{
  "n_layer": 8,
  "d_model": 192,
  "n_experts": 48,
  "experts_per_token": 2,
  "d_expert": 192,
  "d_shared_expert": 0,
  "activation": "swiglu",
  "moe_layers": [1, 2, 3, 4, 5, 6, 7],
  "router_score": "softmax",
  "normalize_top_k": false,
  "routed_scale": 5.42,
  "balance_loss": 0.0178,
  "balance_bias": false,
  "router_z_loss": 0.001,
  "init_std_router": 0.00659,
  "lr_router": 0.00299,
  "vocab_size": 6467,
  "norm": "layernorm",
  "norm_eps": 1e-06,
  "tie_embeddings": true,
  "optimizer": "muon_variant",
  "lr": 0.014,
  "beta1": 0.95,
  "grad_clip": 1.0,
  "batch_tokens": 131072,
  "seq_len": 512,
  "train_tokens": 609000000,
  "steps": 4647,
  "dataset": "wikipedia_en"
}
Below are experts of layer 3 (counted from 0) of a mixture-of-experts language model. Rows are named router (the router's row for the expert), gate (a neuron's input weights, with its number), up (a neuron's input weights, with its number) and show model dimensions 0-191. Each number is 128 + 32 x the weight over its row's rms, rounded and kept within 0 to 255. Numbers have three digits each.
Before each expert's rows: "comes after" lists some tokens at least twice as common just before its tokens as in all text. This comes from a sample of Wikipedia text that the model never trained on. Tokens count by the router's weight.

# expert 29
comes after: " |", " ", "In", " In", "%", " December"
router:122085096178166074125068080089181145163166164082089164173102101143145180166123131138176175139165159127111153135123150135169154142096153141111119084167099177170088066126172179159145105091135121160097112086085106125077108173090177151170111165170078170097089121124151119113132127179098120169135171132149176144128102116114075081094087161147135120153134107178116092132126156103109120082148092077126091113167150095122143089169075169100086072118107123150173132101166098079179112171129154087188078135091148144151104143105119129100074093115123116122172126126166077118086079125151164147
gate0:108153157134163116103152079148155116155142105082169172140137109179112128078071163074078130081044126148161154138134088118134102079152150130130172146129117138192143086148172154103064098127164159169156109119114182130115079185107141123113182088072120118193081112136127165108113125142148137168089143143100111106114090094139109159132125152126085177107159211166099186179068133170178039123170131121131146115165142151069104115071103168096123174069096117117128112136099098122147141169109163059135110114127122163146094146076121112115132098084160174145124131142140154179117129122136105171
up0:137114096094159183130129179145165097138125126169057097109123166125096139121152119135166126092132130141149153139121161066121099121106140175139144152083178127144103143155068202129171127156129170134112109106111107144141110114196154087116168130097066100119144073130137075154095113111138083160118156148190072149116155151103142140133066108144103148171162179096134149044127117130111082135030119074132077086115152116131151100145079116186142122172151071092103163053111111163182174111171142123129097143173113133164084121163137179180139100161094105107122128127115204125113086100121152159
gate1:104124076107122112088131097123180104144148179155146151126110120183080137121044130140122163134162080133156072148164153125126110176123137061128154117146127142155091131048145132121127103080143158125173101136135088121133135130096163171172130115169141143176097160142134100132169100122083095136103135059065128129099124078093075136116136102198115106115168159117108112129149174136199105135143147122128075123134137151130078090134104134087123118081134183091144117182099153119132237129082107117115078162168167154155146118160150076155128038140161137086136090093156067130185184105148123161
up1:099134152093117112140132096121111120182089131147159132083141108128151151142121091137134162096166142156174119226123114148144140112109094189185099137116116127113074103125139071213161147130114142115123121127153150121127113088067167092142144114195092116099154134118218125077118126065176202134144125139142077116121184117168117160178093142078144114121129132091149118138117103112149134072115128107092134151109153143139036126154093121166083119113190145156176106115119123121117184098208091066169113132133112090080143096164116054107100162130072209139145134116147140153130084086135111132
gate2:117124101115125054143087101154160108121085172132138107129143077153124113094086135143069109087145135079162195132106184167137131109157146145133134122110117204160147124091101149057113104150121122132107167109100169123125194124168134101114129059231090177172154140135087113134107108134062130158099108141150135069119189157173075146151043100170145114089115071105141122180121127138131127062185186149148128144108145140092120126114134127075169105151105126129140120129118164135099146152153143109174130164118153109121097156033190127166124066175130123119163140092107133125085150144164151155
up2:104135124132122152159037170070126105155146062101143169112096146117100090123090117127167147171147047162080123130092166130162079135159117137116122188163143134143091080157174149163132155124156131079125127127181094102149171140090141145125098078151143048125113068127136124185117207132112134119127147089097189106089134096110089188090089140138102160057126174110090153140085172122153059130151147150135143108158158137135139086097183151119085175148150152096164177155052118141070131141154117160138110143131111148145096151161115147124125123116109159184151155076105105079147085165142114162
gate3:114069061110090103086150116116169124173153140090130095174119132121153124098109117072089143094136147153130175136136115124126110135057081112143110099187126126070174147118114151157135164160087060131148075150177152102144152158156174158162169159184085196042149142152119156131111134118076138078124142109109127173155194152180136192117172113101099125076165128138172114108076107141114151145138141104077143054083125085092141134138111150107100098097132166171124138137206119089159170176140083084140091140153109162134133104129127147111109140170074135174140145117090132129093100079173110172
up3:079124156155119146106176096113121127144119164118117127135147111147111150169129141104137136189112173200098125127176128094125106154145130145117137110094118075080096131122113082132064099112151118178179084164112134121119145065152120115226153138119107091143175148118083091167138123132190197175150088184181099136165068046100107118166138149143208151148139130089100121101130141121131111110092106162145119048116139186122124118117089051143118122122131179095069148103165123122112137071163157139135109082162139110133127197155144137171089170106113098153076134160156143151084150104193141088
gate4:129056157210097134112133149066109157193191135107146124119101104161091134083139129145086130151111193144102121079167094156148176111116093146133077150123142122135126141084142127137134145070127118088108171158078134093149183179085140150102149141143076082115148148157058085177140117127125084146089185157148180105107158183094133082111074097139091140097165099136137112089134166068127198128129064193141144142121134131118115095138096132068066095100121188167138124176134125083169160133129097143115134108134127129069158135087106130109110133105177123194165175153092109161146120166149136147
up4:148156162128079088143135076105161090132147093151109136085174134108108138116143136118107171104062110136153105139147134110189139099140139090128091113163169169092174110150098149121089144135163107157094097202167081085140147142124108085083128097166126156207093098154110146166079147148135184157127074169084085079112072115144112208162189137107135167156117169172169143094138102216107031142122130097149069081129123152097153130123141135131157141068129140100125168138105095118142094132147127136113137140134128137077162122111136141209113122099147126105129137073054156175136071137148133151
gate5:146145169110174119141133112100131162113125190100115143170098162130107158141193123122104150123119105088117145156106108120130111080148132176100120115122075187131065141073105102121148133087139141180145132156110115152131145163124137150115117125159062110156071075163139134070143121099124135088122157118207164144103165170109084130146092151080112131070141157101088122092112167111157152065147149185121080096123134103173116177119084155108053123097138074188090122161107087069147120146211106155102097118160091154102124141119102187157153132180082190175122088125133106169081159110189174174
up5:173146155125109113170108170075128137152113135114117141126117196152104103147122185084096149139120139114131129092088138114150076123125103088127129105170106097181184153124123134113155159100134098093175075128092128125101135158135154086111231153107094183112158082165090114105124113177043141151135124149176070132109124081161107142106084110126129160176113144004139107098145102151100202146148107151173175113139143141130126082094113145126082128111120100136155130144130144135156177134113105158084101113157090116137125058126109160119137151109088211173154149064110157143126221162103153126
gate6:101164090150152102131150142068169122149132118125134181142106118195129131092076133119115175158143103144105116166096180124070157153091123161140113117186115152144127183100149142110099175103099106117083098088146171110157135194123186118065221160161103098108136153097087082175142138084173114175175147163110115148166115159092145121109126097121136100112119108154103118127147128109096170121130121093076119192158137169116133164114161107119110085147134149098124113159164126167101140148129092157200084081125145107119164094108141132210067091163111092101122122174067130121091009111112145153
up6:096166141099128161101088163150183138152128140111095170046125107178139146118103119138106143127135132109127108144168173158073125140166180147146171159142156140135143161099126148142092091141142068140149120138129137126146129096157096156120126185139188098146111070125059173102116091127074135080235113162102088092175127107087114154130097063153139070148103105131075149122050133115092148154135165139160100121182127125127165175146132142138102083108161134167124126145155092184179107111055116117127078121127106149195102117135108058152083178169102155076137080141101118138173087157133088167